Experts of a small language model: 30.3M parameters, 351M tokens.
Below are experts of layer 6 (counted from 0) of a mixture-of-experts language model. Rows are named router (the router's row for the expert), gate (a neuron's input weights, with its number), up (a neuron's input weights, with its number) and show model dimensions 0-255. Each number is 128 + 24 x the weight over its row's rms, rounded and kept within 0 to 255. Numbers have three digits each.
After each expert's rows: a language model's description of what the expert responds to. This comes from a sample of Wikipedia text that the model never trained on.

# expert 32
router:117139098138159103112137141131134095102136156152107112107094111161138119144095157133178129081113090137136140130110144126150123148070139090109119130149145154073112125109141072120137120134119133134138100136128099111134138161161142127094066097131094167159149104181135128125107095114126164129096092123157138146128132197095136123117127113128136158121098138113143145120124158139084133132141123134127125101144120144124132133125112101142118124116095156107136107085141128128166173156087090121124138133109124111100131126147121142113123089104131115121119055127102145135134138125129141114095133091132082123132098097149122162138166144105120096169139122110108099140169124087129138142131099156157068114122137118115132123148059088138119204176110104108114107097165115148115148140078141
gate0:118128153124151123170136146132115143150118132131109090137100163141158121123122094101171112128111102121122137116098112175126127150062146106141144141109080130105124125071126129088143121150134117118122151082140132128104138135156143139111117098146119151043122134164152125122101141169152132148143114113139134146184115155130137115169163090123154138192107141146146102126128109130091120155129093171135127117105148135147109145145172136146110112133078168156128123103149116102140112147116094111137149152159102129123115165122127098132073085107174092120139121087101129121156123109128146077153103142136117100140139159147106156084166089129174092119169100109133123147158140113148133107105127097135096137113121111120078118140132116128171092158145139144073105126131123130081102126107141
up0:115123133153090116129081113147129148112138110112106129137093125137117134107139111078104159144154154144135137112120154137122121143188077156113114137103150120106161150131114127081099128137117138135130132095121117126131105140085115093133100124138129130147152121171111171156114147134118115179118099178133123100180125145125091131150162118137162143105107131132157137129146084149089141143190169096156120104138098142146172102118129130136144127122092124063113178091106092117127146128094130109130105108117099091127127100117143122118081103099189082079121090139094134159168126067127130158116108125099142122149166111139110115094115104132090118121106147110143113121143108100142091126084139110169131145159121128095133113142132122106130177114088143121128150092176115161119124103140125
Latin-prefix word starts. Opening pieces of longer words, especially inv-, im-, trans-, ent-, am-, as in invasion, investigating, amount, two-dimensional.

# expert 3
router:126137116116145105113135101107130125126138101150129127111146106162161118135151130172093110069111139126116092114134113097109105112118104133139117126154108162100141095113134094146115115135109139078125108181104156088125135090122124115103173164107119094150134138111113141095121128102111148112142100114092132143150112171137107124115094154161116096158145154136108129112133183200138111159183161118117144119172122145130133132099095115122115164141135147136144141139113120133120108140126098123113139147125109108097098093114123175162113150114153160108092124113130111151092109124129147124152150126060152153126089117167104103104133121132137054117141119082141140128148146137164129168141131196114129099082202168125110153093115141145116167149128127113121132138137152107139098125087128
gate0:157097093111121142128098114137119162119128125096136113146112130131102114149135128165141147145163148108176108123113112140141096128126136145095124159101098163107134126150152112146170132176169121118138126137147128125107129146153175091104142110120123137136172116123126135119133119132117125162124109164131151130153140173076127148113133191141124108153121113197131145153150131155157156115164153134098102124115094123133091123110122149177129117167134147130180172114136137121098134164133169155093125120126153148120091107084139181103114155108101145173099086108121131119105106080110122100146101178092137172113156149129035142109116127101082097118163111092115102155126126141163134147150086155135146114126165150109121147141129132105097131140131141159128145125116145127161107108107144
up0:193151091129139115139130140167116125134135089136144121125119088149151134125118151146150115148118151183121114161112135134134120110152129092141118156172120135166135105138178146105134138104140095154148104095130145140118150134146153164126142121097110096151145125131130155118164134152144116095128143087106134167145154127120101098170137121098131124148125095077159164158071141150108132086123088099102110135090154133081116091113129129144123120141175147150069134160135138174119100118101126142147134136114127123095138100129158110140156124149122141158073123160132112167154143169125148183128082105115146118164128135156143141157097169179144163136116109152146140125144118100130112137110123151096100148165116124102074164134167128162133121149092130165127135144173102170140158146118110
Short prefixes, census numbers. Word-start pieces like con, ex, no, Ex, Rober, plus numbers and spaces in census age and population sentences, e.g. "Law No.".

# expert 28
router:152129117103144097120103137120133109144124144178103104176158104147150088112134143159145114092110105178085132121105105089109093138107158118156130104141159135133110117122128109134115121192061126144150119128089139139130111176137097086069144118128166146135135139135143099127127108115146093135115101097117128143151139162157090150132129108165130116169132134152128150148107188128114134149118126157124116133180146161094109170105105096177093129102109151085125128140137105118126136151107053161133132130134121133098144126135096166116077134131157111094127115121149140138105165094118138124119087133104157168093116130129113104145125140145155146155103132082145140101141113124097153170130173166130113140128101136114146141132098102164116152158125113120097164129129153159148117166116158
gate1:131118119142107122121082169131136107125192121147097139118120118149173101150123165151100140106094175106133123092111178097146123132075162130148112181131136122103178121138124150098149127175144123104119100108155111102129125126150109165094109088120131097114115105118121120093165103105138118095100100159139172102088116115129178144138139106177162121141128123122122146118111102118130148154116129120148118174151106174112187161133114123142107104129140133089139154106107079085133123155148167127137137079079140119123125158106125108111119104135152146134117098105106146137162134129133110129165123085165140138121115111088145117076134108105065135131124130096160159092135106148154125120117142167135139088137134099094111110123132132137118094146084118149079160132116120132121126108144117
up1:127151110146069088150149103133099143127100148139146187110120105092087163152144124126114124112076130122113097107152105120137112089085155142127156109102120130119136137142122166135152155110126129118153168123170114115146101147174164128124114102128098122143166122147138118133109128121103130140145113102112083107155143162133147110132101132134108164095134080100110100120131088170137103100143166107157128150081159141107096110115153126123128149149139154100110145132194113096130091120157117153189135121146121122120128147128143099102160164110123182088110165116098126108094137160116115153095115144133155144117169159134104085155133150111132095110135113161137137133141073133102105134144147161118101097100157131132112102125104133124135140101121131129139123162172087161129180158165094
Place-name endings. Final vowels and endings of foreign place and personal names in geography and biography text, such as Paraná, Hungary, Kimberley, Sánchez.

# expert 35
router:105127067093113135127117107126149112104155103105140147134140110189153127143128156094146114118094123127118134091154155121120131146134185130134096093103142137167115096191126116170104082152093123141160087171117081135103151123130149108130090093105151083166096120149156130118128167076102145113129111077145152153133087129151151179157115165118129138132165152113098135099162104165116153164155141131114129143147108134128138183152144134102112121087123097095163129121129168112166100115145120135137112132118138155124107127155100152154103148151175136103116099106081102111119141121155151135102130129128130153127143153122132125107155065134118085143120144133120124119141132121133101173163155120118088119122135119110169146142131142128115122163164131151138116107148083134141112155144121
gate0:104112131108148160114074145123146077114129086111129176151118126150154153144124126110123142133124148171156101110107182128133108107089170122114124083101147147173140111137131136139122165077149110117104107150111101123163128111107163174118093118074129135131116163148150150102163102136105112104143165107142139157112105105075093114153145115172138124102145119159105177129188130117120100151080142145128119110169102141094156138114120117104116165171169095114079160156171116176087112109135121152136121121138114122138134125126113129099150119107134103129090096156123102113141180160145140140128146144144148156130146118103108102183125099138156136161110130150119121121161129147107152139101143150128144110133136133121116140144071120158165145154134141141121113094152154124122116120171125
up0:129129130123109097158093124084138156137116154126090102123103114153137150105104118115121156111125126187079103130099112120112176140120129162118116114087081138152101108167134126129132095127131142088128124128138127127112101135136097121118145158122163138133125142130139111102081120174103135099157165076169108163137153074125123083134111129116161106168112122137131199090164086105118187144172162094151128120120120125116124124113128101102115119116190129125072114155130123162172173149125135108148103135125108101150171108131125130138126131143127136095110146178130104126147148152129125112134139156133169148161138136115076118123129099115122078133120117158143134111140153099169130114139101106113103131136131148124129144147135146077131117173108152090096132162095130139113157080141154
Infobox and list field starts. First tokens of fields in infoboxes, tables and lists, such as Density, Total, N/a, Apps, and leading numbers or capitals.

# expert 15
router:112175128114107126124127117123166082145100117153108122113173113184122095150134147125084161118127062091085099131153120101132100126116139069159159102138136138111119106107100119138125098126075105099165146103097094091114132179167108114124134094153111131141103174136138087101074101109124154133114122148094126174125110147130138163132099133121129094138147129154105118119135157141137181120145135156131129080112130133100112127105160128162099110108154126098163150101154136111116099142132088150141099178108155128125119127133130157149123135151142122084152123113114133145135130117121113167137103116116149135120124122121111087120193115176114085171156130112156069164135143120139125129122154149147079103125169163114133133115120149131114156151126105116136104134116125133112124120164173
gate2:119156128114118162109126137091160108140163101148134123134153118147124110114136130094118081147105109111126126125109116144125096129092130131138113168147151103107156126099154127125150170162108135151118174103093136119099141135101090085107166140111141118125166123149099172160103082139128086139111126112054115107128114159152153096131158143123112149145116156167155113114173172109163118133121118171098145141108088108102106134106145091100069135140147106133107117126134152119129104124182124133150066126083132141148127149140117093141134078073109103110152126135112163133151112132130150142127170139120123087133139117167111130111111129160150158128153126142149134120093118124139110120108124127123099144166164062136109159113136192089144162140098157152122146143106123101108123118174137
up2:086157165133144155133122116143129093122128153102111119141096145134137120099169144095094181119158105147121132188125131107150183096133153132167107101121132125083127162110134146079147126114126072109112119148086137096130112164135137126134125125100129107133105157056135098109091113109143117128159137136133123169156106132117180145136098107153093106159128097159126121142154121156115133099118149164120164159156163127168168153120129093162153149182138126082142144143151128117150104138139162109140111173164119098112161146136107107106158165122139108098079137150139135151152180137136151125157100105117090111107099106140124111105118104110095123156116116102151113129111133116121136156121096088155140145116109152146182156104122112160105121122135149138143180130124157119116109128103121
Clause-joining punctuation, conjunctions. Commas, periods and conjunctions that join clauses or list items, such as and, which, but, when, where, in narrative prose.

# expert 4
router:113131093122112104124144085119106099118171128135117126140136139169100090140161146121144132117089118117134115137148122114087110139121124130167119124128126134126097148154105136155109121131126131134153081165121119103076141163128130108119123104102125102128095141105126087127110119124111133125143153159134102182124121144154128122136095139149127113113147166171096152134171122160179130159117146150074157158148131133127118129110140112158138077129137080129151146095159073109146147158112129138163158158114069122087145117116118128114099154138117133142133136154153113139165143114119123104118129152142141115066098061142097153158130108142152063155157123100133099158145145141137126168122111109133107150079121135092115144119117134224113144167117144080148107133152118133141158129109173
gate2:145116124145141085180117137130077157183156089150128123079100138078098150137131106105163112144117101091131139102114096118115101177150115132132117136112133126122108153137061154134133101112147123182125166138173086143098157142136124113120153128123149114156080130182144144132156126116142099154141115121128105122132116127130146156120127136086134101110109133121113181180133134115157179098081171139083181099153169123132099091180138115117070131141124157152126137146121141089101099130125111091146150126101114109107103106116146162140163133097161143118085125159131106107126163146146132135099137127179144163143141171138128133153101160129155110105104123131131101129125105155147122146106133123130099105150131141110111151129139153128154138127110107093141113121143115165104145129132093
up2:107132069102130125129099120130147069133104175126156138155107130173133150111147130167126126113119121157098162139157130123089127084157087173117084150169122182105127123096113121107142109132134131092150196124125105115156132127154153094110114150135121185134106086126141154130137149083151124139154086089133127114109138055144139111140149076104119146138137111153091140096096097139138119125100142123087120120135137137119112142127105162154151116104147123098144150083148120095125145132165078083138120135149145182136139138151137102120140122140101149129124148087129129129112151159131161102147125075123117110122165136145124122125137140114136118117110148137058123112135130115130137123113118084067142155129130103113149137109070114126150136110137104104083102134166152126115145116111126
Table cell contents. Cells and spacers inside wiki tables of chart positions, election results and sports standings, such as blank cells, percentages, dashes, numbers.

# expert 34
router:114160140125155129116123108105167132107110145097085136124158105114122139148123172125149120087109114163124097152175116099143120158111106113153144082123127145138134116174096122127120118113120154158178139119100106137110079151149112069085129116103140119117111178137161139126063128151091144166100119126110099130133139097102082120179098137107101116091118139187143174128150125123171098118149113158080134087143131154125123109127156127159127157117168102131098108095133136100152080156119098102120145123130106163117135132119142144171133172107136157125124115081133102114133157091100192162106124123074112123114095117164106152090149124154122115159112135140122143163135129130166122146121158151118142148114143136114144184116120115147129135113116119127096129092114116109151137146140111
gate0:137107094126151117124117141155121177119110161142154135166140113135147154126121125121160121095113123117133084130164112152128131178136088158128120144096172167130128127190105133152058126134148111160122136184123100147096090115134181151101098100128152070129120147070152134120134156119148120132145090113172134120118098116118091148132074139155109157127154124173151136103141153115123164122173139147090111094101151124169131133135112132154142115101168151105107145099167135137104121137151155125129119155089136139106128098127111116145152169107099120116134134111102163122118104100123102114119159118157093084148146148096131099101119124091122148128150164148121147167118137133112127110141168140151120167143116155150107144134104133083156119174138105175138096121106146093143145119173122
up0:116075146148094097157132089154138123094108148089127136094137119149173129150108137160098162113138129106141172133135120095160162091133142126104145121082098131109137137126125099148155153081096119104107131126116107132119196107128109123141167109123141145148129126152133146107126136132087136111158150126091120142135110158125120136113133171093161122110124130093176145164116110103159137093056099113127166155119122122117138107148149154124122166145115144129163110126155100144136130084125109106150093119100117119132143129138120149128103148113142137132105099174116206163106130171116109153096133115103149143145087098139147151127133119148121123103096124149124123130153082092132124101148101098114089088106149173117124098112134093110091157147133188116126135119161113092173144156168128
Capital M word starts. Opening letter or cluster of proper names and words, mostly M, also Gr, Pl, Br, H, as in Mönchengladbach, Miss, grade.

# expert 29
router:107130116096135130125146118145152118107171119125112128120133117151088150153139121103135112110111121111095139092174100123116078152147135114156113140123141116159135106151114072129159068133105086139153085166134111101112168116162118113126118104113143117136114173138119121122127154082120154146155113124086153171125126138142098138148124120115132096117111141141083164116083109152120157154144141151131155112137114135093112134110125124115108119103122079096138093090139100087124131112110057139097122172111105129118115132158137093117136158133184113091170103101094096118123131120107144117073113138139121126100108095133129093132170114108134143154104155111148088140168131103145111161121185114153128087099161102083146116129081121148110171193127143088135128111153142113149137144114123
gate3:175097089138119133130124125098125147109090142137180097148171144154138137157117141093151099119128102118131135127121129132101116152136102138119135075115172108158128113130141154158144126127159127169120094173143149129124146114142120104108127120155122143153122150115131123145158137133163179109126084110111096114146083114089107146193138141116119099089125192161128142120098097174137113170115112158140119143148130147113146112101156204151113062129123128127148108144118120118113121118153096117146135108075118166088124125146141156104162157141108115147129157145130131114126130135149118135135142091123151166131135161115120137111143103117111093133117169153106168094133136120141109122089146088100166149089111139132177171103094128133121112160172129151160144168136092129161150162127160
up3:166097152098135094106147134156114148150124124122158184134140169116114118119114105122156115118145134101104127132081115125081141162132141132074054109120118099067130163101156163134115161090120125131147139098157096132140092158148112138115168155100125116132136130162156138138157141182097149115114105149129118170130134166126177086161147103109108128137158114109134100149090129191134116154111125182152165151069144120155141144110128098177174136121126098150121135101166114141134117142145143143102139144152113156143088132144157106144148121133077113107155143131112133138135177097136145119134145148109117139136154118139131131114109119132148109168105103115127095124134091114117130113135098146115130173119129086125126154088163129130116178112145105121147163134132101124132103084156108
Table cell separators. Pipe separators, blanks, dashes and semicolons in Wikipedia tables, especially episode lists and track listings after titles or writer names.

# expert 60
router:112154100135123126090140164157135134149166106143149163159104092136150101087158176103151150146116126123104090110153119110124127163076128094151139104120134164144103130134137082154128146091091143137137157145097132151147127144117101126075147125126131126130164169138103145155106128109122173117116136111146120179149110092157138117136131124110152111127165123167121134085111186114138140140153076140137153160128144172127090120124170104140156111147061118118158140118092124138123067138114087125143155110132128165108137146151131149164143170143156138095152119099126131155109177127122149127106102155110140147129118123123124119116118094114094123139139110122107138172097143148106120125198081125141123146113147134114158117110139138173084128144161156059148130132133130142173146118128132
gate1:170157081158143139091091162151141132126160103147151115167131107096114112138121154140129121126148128113096090146128130113129135133109123128125170152115176120117149143093152101177100172133122164120123142146114122132115103135122099143114127098131130128175129098130122142142154121125113119149113067141130103139126117086114119148122110090160092141160112080089148155107110135120151080142141127095125113190134108155168127117130083130168114106123112127137083164161126123127134148107097121136101139112109135124150128171121096135094125126137117152116165090098143112097179133095121119146059082133137151108137119158124140136124114068078115135155127121160135140154108162106146120107115129127118121111089095120120153085141105081143137157111162132105078170119128087110105143092181121
up1:139164113169153090160133159124113125103126100149155137141152116164141111156111118123137172124117166159112158091146126133129114135113158158119108113100104100145160090122149122134143154159134120137083145145098127152151089142114138134114132082162132134161158121139165133132172170168159156141137103149091150185119145132115082140130140077161144116125113138133165117152102157133133098155134081141139169152140128116141143122126091197127064141142108121082122143114155114114176137085127112125137126162104135091112091123107100123089155162126148121112129108147121174161134108159107099126114115116130121090134078143105130097084120125121174114160119133125131112108133132117130148134103113113094164108171085118118147123098103104098089141117155136118140145110164177141139136156142163
Vowel-consonant pieces. Short vowel-consonant pieces inside words after one opening letter, such as h-ot-el, bar-on-ets, soc, ac, Har, Hellen-ic.

# expert 33
router:144175132095126133098109128096160169149122114138114118121130141100146111090160131163133097078129151101123114110126132089116118111111099125158158116140137126059107115190151093139144076140107157121167138133102131119115116146107107097102142115135139126104147116158119138136097128120122168127075141117103116149142118157142107098187151100134118125129132190143118112119157144117162140159143147155101120106121096173117078190122150121143132112099133094127113114078139126130129161158128085150135113141149104117157131115145119137157133124104142138119162159125116110128100126124133124153041107143153171115123106120121097091142161101144107120169134120123114083123129159114127140148104113181108111136136188145096130124124098125201106154126127109116122117102144128134169090130122123
gate0:133140089123108153155150160124170144151128132163160136122144095173168092135131081115145094155145162153118108108093163139069145119130096080091169122149142128132160129122110152115124124101152120153104133158109155114183145074091137097111152087154135157119171137117085184161105129132101125129115126155136127095122177092147178153130138193144122157110128066119121113108098155136138113133139113154128115132128106149108153143072135121130136104151102128125102091128150130135121124147127118137166091079177114150146092129179104147133135133123115094116129112149118107110118138158123141136102137103094147095113119105090157143179110122140137135121139147140113120140146101147108131114142165143104133131128097118139101158143144166119150141138155083104131135149162094137113161120153131
up0:171132145167176092113137118110157143134103162128156108160114129094094183085168131118121118117076117122116087121121120102140147157126117131167143136096135136128131130172093133125146118097140162132157155150142125086112109092122163140103121116134075168198100147131103155130132080101124131137081139101156161117133132143132084092160110119128135130127114152140086099142165118142177102144112108117102093168112097159149113163155139120114140085134141155107112150110144149151146121097100092097129134134148133140141142169163139156168136138165105117158120156139116116134145147085146090134104098136182124113103104112084119087134115073138119146125131104184123147089120122131162112097100112163108094160113121139131144120127140137137106147108124117103117126101139151108155141137109133
Year digit prefixes. The first three digits of years (199, 200, 201), and spaces before numbers, mostly in tables, date ranges and citations.

# expert 2
router:106166126117126136107135093131117145123146139146147131117133112181103138141133149142173142125136110165110111126093108143110099111118108084151132155125161131159093128118164118152156141119117133053141137133134143133134119162130110094088143114139111057114136078119140118155088113107137155107161126107081144124165100138149075171129153118139119131134130154125111140099109127137161132144127073170112181121105148123116124109106131110153117145137111110121123167093161143167119125130162107170133116117120117153109117119139150172189125148109137141131112079114105108142111176158175146185126157144123157134156140112121115114111123173138158088140119164110124090131113159117128143149148144131127142102113140137113183177129119077178125171157108118125139125099109144129069141144113110
gate2:128118122109129120104111147115151115131162135123138144113124111082128124100135140119170105113117124151135113140138142094120127116098139110121137173157168108130155143106101074108141131142149134163117135125116116137106152168137115108154130121142153082036125155118126111134117150116123148136202100137150142116157157129147118138123175149150102178122135126100153088053077123134123132176142148136153119123127170165164133131145126119151166115100164126108117131108105154148093108135079146117122120086106110114151104166126151114118176131144131173126141094146152062137134116111140148125115111088121114117123102133073092182179129141112112160106118129161116113171122125142107144135159153125144154153135168120123125118170117098130105123119168146160108104128123094138128081107120138
up2:146181141154119139120149110134119153175122119128107097155090117105117144128107129140171142111157099111129157162135153143157117121086128108132148127108134128157166121124118071148140085147134152099179146148113105111121141133136123161087127107114137121148116082140129151130181151136086163132147124138144090120072182166155127123103142087138146106112110177114114142093121116111133142145131102116056137111155101134121153121138108105124119107138168108114155152126159130133143134147102138189109090148139117081130131096141145101126179155124083123101077176164088142097144119123124087131159114111157150141116117118121150151086143156112140117126126093136135076144095140104125130124110170117149149113135095131143097124158112126142148129093133128135178135141141161074130127116171140
Name-ending word pieces. Final or middle pieces of names and common nouns, often after H or Z, such as Gold-en, Latv-ia, wom-en, Germany.

# expert 8
router:081151115128119129092131116121168124141097141098096136131106147136086127154117132143139130122137119175063093125153124134109131098161133100133166120111144096082107110132095066140095114150170123142136093127165065134152140104119130098113095136129104133171152172161124121129088135077102132150141119079130112158136115149155121158164126149140145149139160178114128155109174088151152136167122141145108136105122101156139150166128138119128131130126154115135162146099141143101145150140094133132132120125060109153108092102137147119136113151143132131126124146103118134124140176124117116112096152179141083113134125108088136165128117118142159133148119148107170131127166163084102102121115133152155126125123192168107137108116080094141122116125115145110150145094109074133139126146104143
gate0:100125120080140135105108138146129115164107118129062144150138140079117161142115142105123100125162161125114129133100153112133120088109134190141135112161140138105121046115107128109120154129099169098133120158145121084175129118140129129130134169122131151140098127116147110135182135090122115143158144144094117116136110107123137134133149126190109138155121139115144112153125127093103150167130151135179156095166124089138149095127121094138116108115156137133149154141150133111178176153129109127149115118072106132123040133127119144092107134132105144143106113176143173132139143163111121123153133145138129119140084146119132149117164131090178154132124129137164075141132089136105109127114145135078114146156122136128153120112108141133138126158121157137175179146116108133128110098163138
up0:131184118142119148162162126134115150103129096140092098169158108128124092120144127092140155072133124108129117141141104126155187148141136119155135115112159135139110149085138125125099111145155134110125117108122198156109103143126156111114134122089135110125089126100121117131108097113119131163139133150150115114143140054124133160167080109152120145142139123113109123132137108134154162095131095113125117156105146094138145125192079124115137168116168120100117148126116140093174130141159158154118092115148099180100090132114114151100144106159112126122137151098102134128119170145103135128167147131141095155079167103124177153147110120109167105171091123113133151109102121133133095150172154106108144110137180143111126087184142107158134138122141140095122113092131137108121108149117124
Opening brackets and symbols. Opening parentheses, quote marks, V/v capitals, slashes and LaTeX superscripts in lists and tables, such as (aged 21), (right), ^{.

# expert 48
router:094162096122131118124146114126175080121161086143044097102137084165154103145157173113143145108104104131152136085129144133105113117140148091188133097146149126086143117155136135153147115108070111124157153151092135103102141152140132103107132067144123088144133153125129099125101114078111147132153122115154123104099121113132075131170134145109139128127121171130168139123090147127097119103125149144125125153157111126093140146114132163106118114132157145155109127133080114157167111142133104124113133124115156163126104147097103138142129117121179134119125170130141146129116133117162116164116122147141139077133122068157113099129153117146126124146141166123139109153134119116133174148148121138107116112117153139097156140118094102142107130169161152135152147116155084111133112200109114
gate0:148145125130123158173146118147177100115153124175102138097139118111128087122139141131133128133104108130139151101130138121133080166147098131154120145125134135138193152153177107147122118150101109148126133145123109133125128131127126090110119099152121132117081160110131119136138151117089140075152106113137156092149152141160119150118120128165164142117071120139111143131065123137070092090148167108119126134144109108094088120104084143125125167129102152120101091168115082124083111146110146123128130157126129139120124071110158106144140096131136141157136073164114129127143160127115148107080117153132153108073133142141135155133124102122124137103137138118092141148181084140154175179130172116128148159130139177123142090122137124096108098104136155150121134130115087121132106177129102
up0:153118165106145143152158123089129150088114134110176059185122128117192127170137115141135104099198108157139156128134128152134107155115159114115111161116106158164117157186108144117095177117119091168094165165121107143101126159098116082143130143090101125131150139097168104118133138150121145158143112136099118133147147144097116093118115164119087126103169118143145151138148120117123135106152146070129112147092157149110121146110122113125160116113113124145095141119164147137146157147134177137122116080083107148124106173108140123142105128120096143132151114103173166146125165132116137128110156125122134132107153105120126125105158153090117132129092101142108129126092148126156105151134128131099141090106081156113147143152118130110149147158136145151155129093121086124144141120102106
Headings and bio fields. Section heading markers and infobox bio labels, such as ==, Death, Bibliography, Pare-nts, Child-ren, and his/her in biographies.

# expert 46
router:097129129092118112134146097128176093149113168112144102131145120178147101140126169138111107117128089135076125118183151099072127131072109110154128087146106156073127115125057096159083127104091123089115114130101121107137127173136082122148139134150151115172126152128113080127099118113132131134123139146113119153105119119131109125146107127128136125175118148137127143141118169131144169151157134153151160126114105142083107140092117138178069110126132111113132105095171155113110096160125101117123130166118116158157100114152102155132110165146141116150161120071103153133150089102157139115098136161113128122126117136107128112120148131194139140146109164088140108135109146107132138123132133141153078119128164132102144130140112130154107129147126140100142138139126172095112115133159162
gate1:131134119111146116119172145101100103170124122155134143115135147090165121151117135131101141107105137103159124102130161096101141146179146119132082125127119109135072154118139092127076115122093163173143125143120162097110120153117144120147107140124114154136092119104119127148109123143114120139156112088099094151113090128128133136114134111123096144147166130132096126133150112159121159156110137097170132106107092068112105112117119126070095128139148108131115170086116073115129111122137123109147109141151113149105093096160125156143147145089115125177118173112158146094126075159147145146154151121120108127185147155118107156113140104067132109127143133195153169168159135090125161136124111146131140129143119106099137118130087128123171101159158154157142136114111138083116129167150132
up1:145155185134098112110164117085123133122184131155131130084153123091135111149083077119125112097155099128138116157117136115153110115133112119112112160112111096103132182109113131163136149117136162158120172118126136121144142124092063121127152137156127137111145104127102129166088109145163151122135124156131146151111123110136108134115133120095179157090113126172149121154163126104110126096130128168083150140132074149148094108124152135135123125102128173157137159120085094130130113144177151136141135124101128058105122082140120137149152087134098102137157121152109107145190132145140129152148133148140107083138139100126134108134118132119133113160178122103192107086100117127159115116099122097098102158116134112134142126186143154134133158123125109141103138125155153155143090123130135
Sentence-end punctuation and first names. Periods and commas ending sentences or clauses, often after numbers or years, plus pieces of given names like Samuel, John, William.

# expert 62
router:133138099082169119155134122142152118111143151176088097161132135126132139130126100142180139099129131103096125139124130128115123108083137124131144090105100126103084135123140097134104100121087146155143149124098100136100125154115101109124143075127129134140153149158134126145109096079117133119120143124130100129159142138126104128133127160158165119155138131162165131140147169148137180152127136197104179127174104122117119135079146137142123104089110104113136090135089160114137123173117109149153129108148114160088134134110134142135089135125104117096114089120110111147116176103107132122143142136080163112132103079113097104147138121139108137182133176087127105162162203139121111168151113121087143138159111124120138161160104106147110154149124132115127147096127132186147137147144164
gate2:126140118140143106127127129162111149106133144083152125142119103106123125102157132129153123147143193178155124108124142141141101162112157082123135143116143096157190138099158179130170103173125151121145165145137121118125162142110142129117119160120122160133150121120100121132146168100137141106127117123149097149171130088144127128125138112108139109155104106097112131096140165150123100095132160120147074184136126112145131098156151140118133124147161165164140150112117113118140089096135073139152101118117094139128131152122095111103105078140094134133125103112102093103128141164113148128137113137185168127085147168126143163160125142139150105102169183091171131137142080109125145119154125170089114134093115120130135101168134119112129140104137152128108084119076119101135131138179100
up2:130129134079112089119153128116099113131145140112104156135120143084091132115152140140147112110113109144128174079163121146094075159142183123134117084137158156144087102117130122132099124073111112146146124148145095135135117118174149171157166128137085130113121140109101178105158135131138129163167101130107136109115117086159118129144127118142137126088144085115074098140124133120138157160159139134079120107135146142133132073146144137119111083118138127148103157130170132162095162135122083140112125178115092151140100136086105116119127082110106157156125083097106146163149101136137128112137142136111153132132150137104156107139126103110109120112126189148134131160144124124208106100121150158138118121131119126154136108102129151119076123133162104120150135117135094116165137087122104
Institution and place names. Final words or pieces of proper names of places and institutions, such as University, City, St-adium, Film Festival, Massach-us-etts.

# expert 59
router:113179104096126133147116078137166113123136121144097120141095125163112095131122122112133138058158105132132143131130118069129099162113162110127112105073095155104128077135091125173118147147096129075144133152083143098132129116120128091091073113094086108107102135129095127137131090134119150114124131112174135181127101137172164119105134116074132154116104155148122109117148143124099150133121118134126166122122104166126067169103133106178120105127172140158118124101110123120116156130115120145127094119136141125132128171136146131173170149143158119116101124108079161143117176141114115121134129126111130153129090101120126147105150110119121093123186133145146126120121118145122073152117142137148108140140135158127171138122092133154112126127174117124116097120152133131105126173149095
gate0:115163068133102139180102115143139102105145121114146154131152111093117145067114117102167152137119096120156101121146156139131174127132158182089096148094141153080148120182152131076098163166129141151110151180119176121156131160132095111151152120113125135101109142163144133123141082138117113121136110118120111144140145138152161129122129141105135147129095083112090130119147091126153144118102105109114169120124153131110113152088115133115155137105185127115119143129125100099122108093110131155125123137181133139137106105105114090149139177133099120141126086112124110113124122085157076135109061106139125141098137136138109062081133091107131121132113125116137107128138116101139138084098134143146101132156125139110122174138121138146123112127148075144142102142150137146081126148123126
up0:124144130140175106137117161126091143113104154120123138123125122153134103114113103111111125091120166095140169169156158160150083095137106114152170134125104124131120129121108133130147144158139168087113104078108116135121090096111165133168109102154130151106147116095155183128113157095100100142119136142142142116118178118115078126144167111121111098143150085084109089137171126114124166113085152176141116137162091106146096116180129149145123147122131143130149115131112105175120125102100132130131117125095148112164122166146134125106102099116136103126081139116121172131132121101133109087118121108110120094156141131127088119124131113159146165105118088149110100109096116162103121115110143170121156099119116074117111072113124150095133155135114136170110127131147066123170165138102124
Syllables am, ar, ab. Syllable pieces am, ar, ab, ob, im and starts like Mar, Ar, Par, such as McN-am-ara, par-am-ount, ob-jects, L-im-it.

# expert 38
router:137138095126138103094151150152126145109136147155087141118105053123163091156147125145153105083142119152118110122163149092130140161096099129135097153127125157139124112126144150164103114126135118118151093102129134096158141154120075127104129116157119141141118173149186100127110093097111164154173128105129070171135128129144120154147103129104123108113171118125133152109167156160156134132175110151138153099130135147144127147139106116103104132107166154135127126119110112109065083101102120155116168142111117105115113137115141145126145172089127158122118081124119134139110141068138115142118127125116173133098148116142126118123130127142153115145184104080075117139128107136119143163110133160121150157138170148126126184139143119155140177138129107121136152096116127166123112167079148
gate3:121120110105111116131161120135132146108141123172115147175133121120129160157155149105095171122107161157147135081113152089123136107127123124133106127116132165117144112138155160116157093112126133139099123156090180092167145115160117174194132144121134114141120136148113128130136138127105177116153108121107136094108130128115129107115156156181100132117158122093139111114167134123166083108182131131149124175090157080187136117141086116134150125158145133139181119175125170116121109122116144158109129144108102142121126116147117159100107148121134100145100130148151077131107104137122130142096070141101155125137121144133143109092123135119141143107149167091143150123103084101127108165138158174146146124194160105108143125135137153177126135092134105142090163135103113137114168151119125
up3:140139140136148108132109075120156157157154129170151162107083134110134094124124144101126142165157158140132165162135099122171140143149167157141116118132147129119129153129142089102130118158152096166147129116137149127122125092135127163171133132094142124103110132100109109154133120146094143131101132106158111129190134151118144103084124158108138111091143114113156150142125163181158108126103136150075139185140088151108139092122144106160164123119141106118161062156125134108127113081131128144109117112101127133109133114105147165130121099178105134139119157137120163098151132115166146134092114071113099119130096167138077105117139112131139124173147133079150125160070139100181116107097137118136152108146121116118143085076141109146140129132132128128121121133146089129121116135148074
Mid-word syllable pieces. Middle syllable pieces of names and words after L, R or Ch, such as Filip-in-os, L-ong-er, L-itt-leton, Ev-ang-eline, D-id.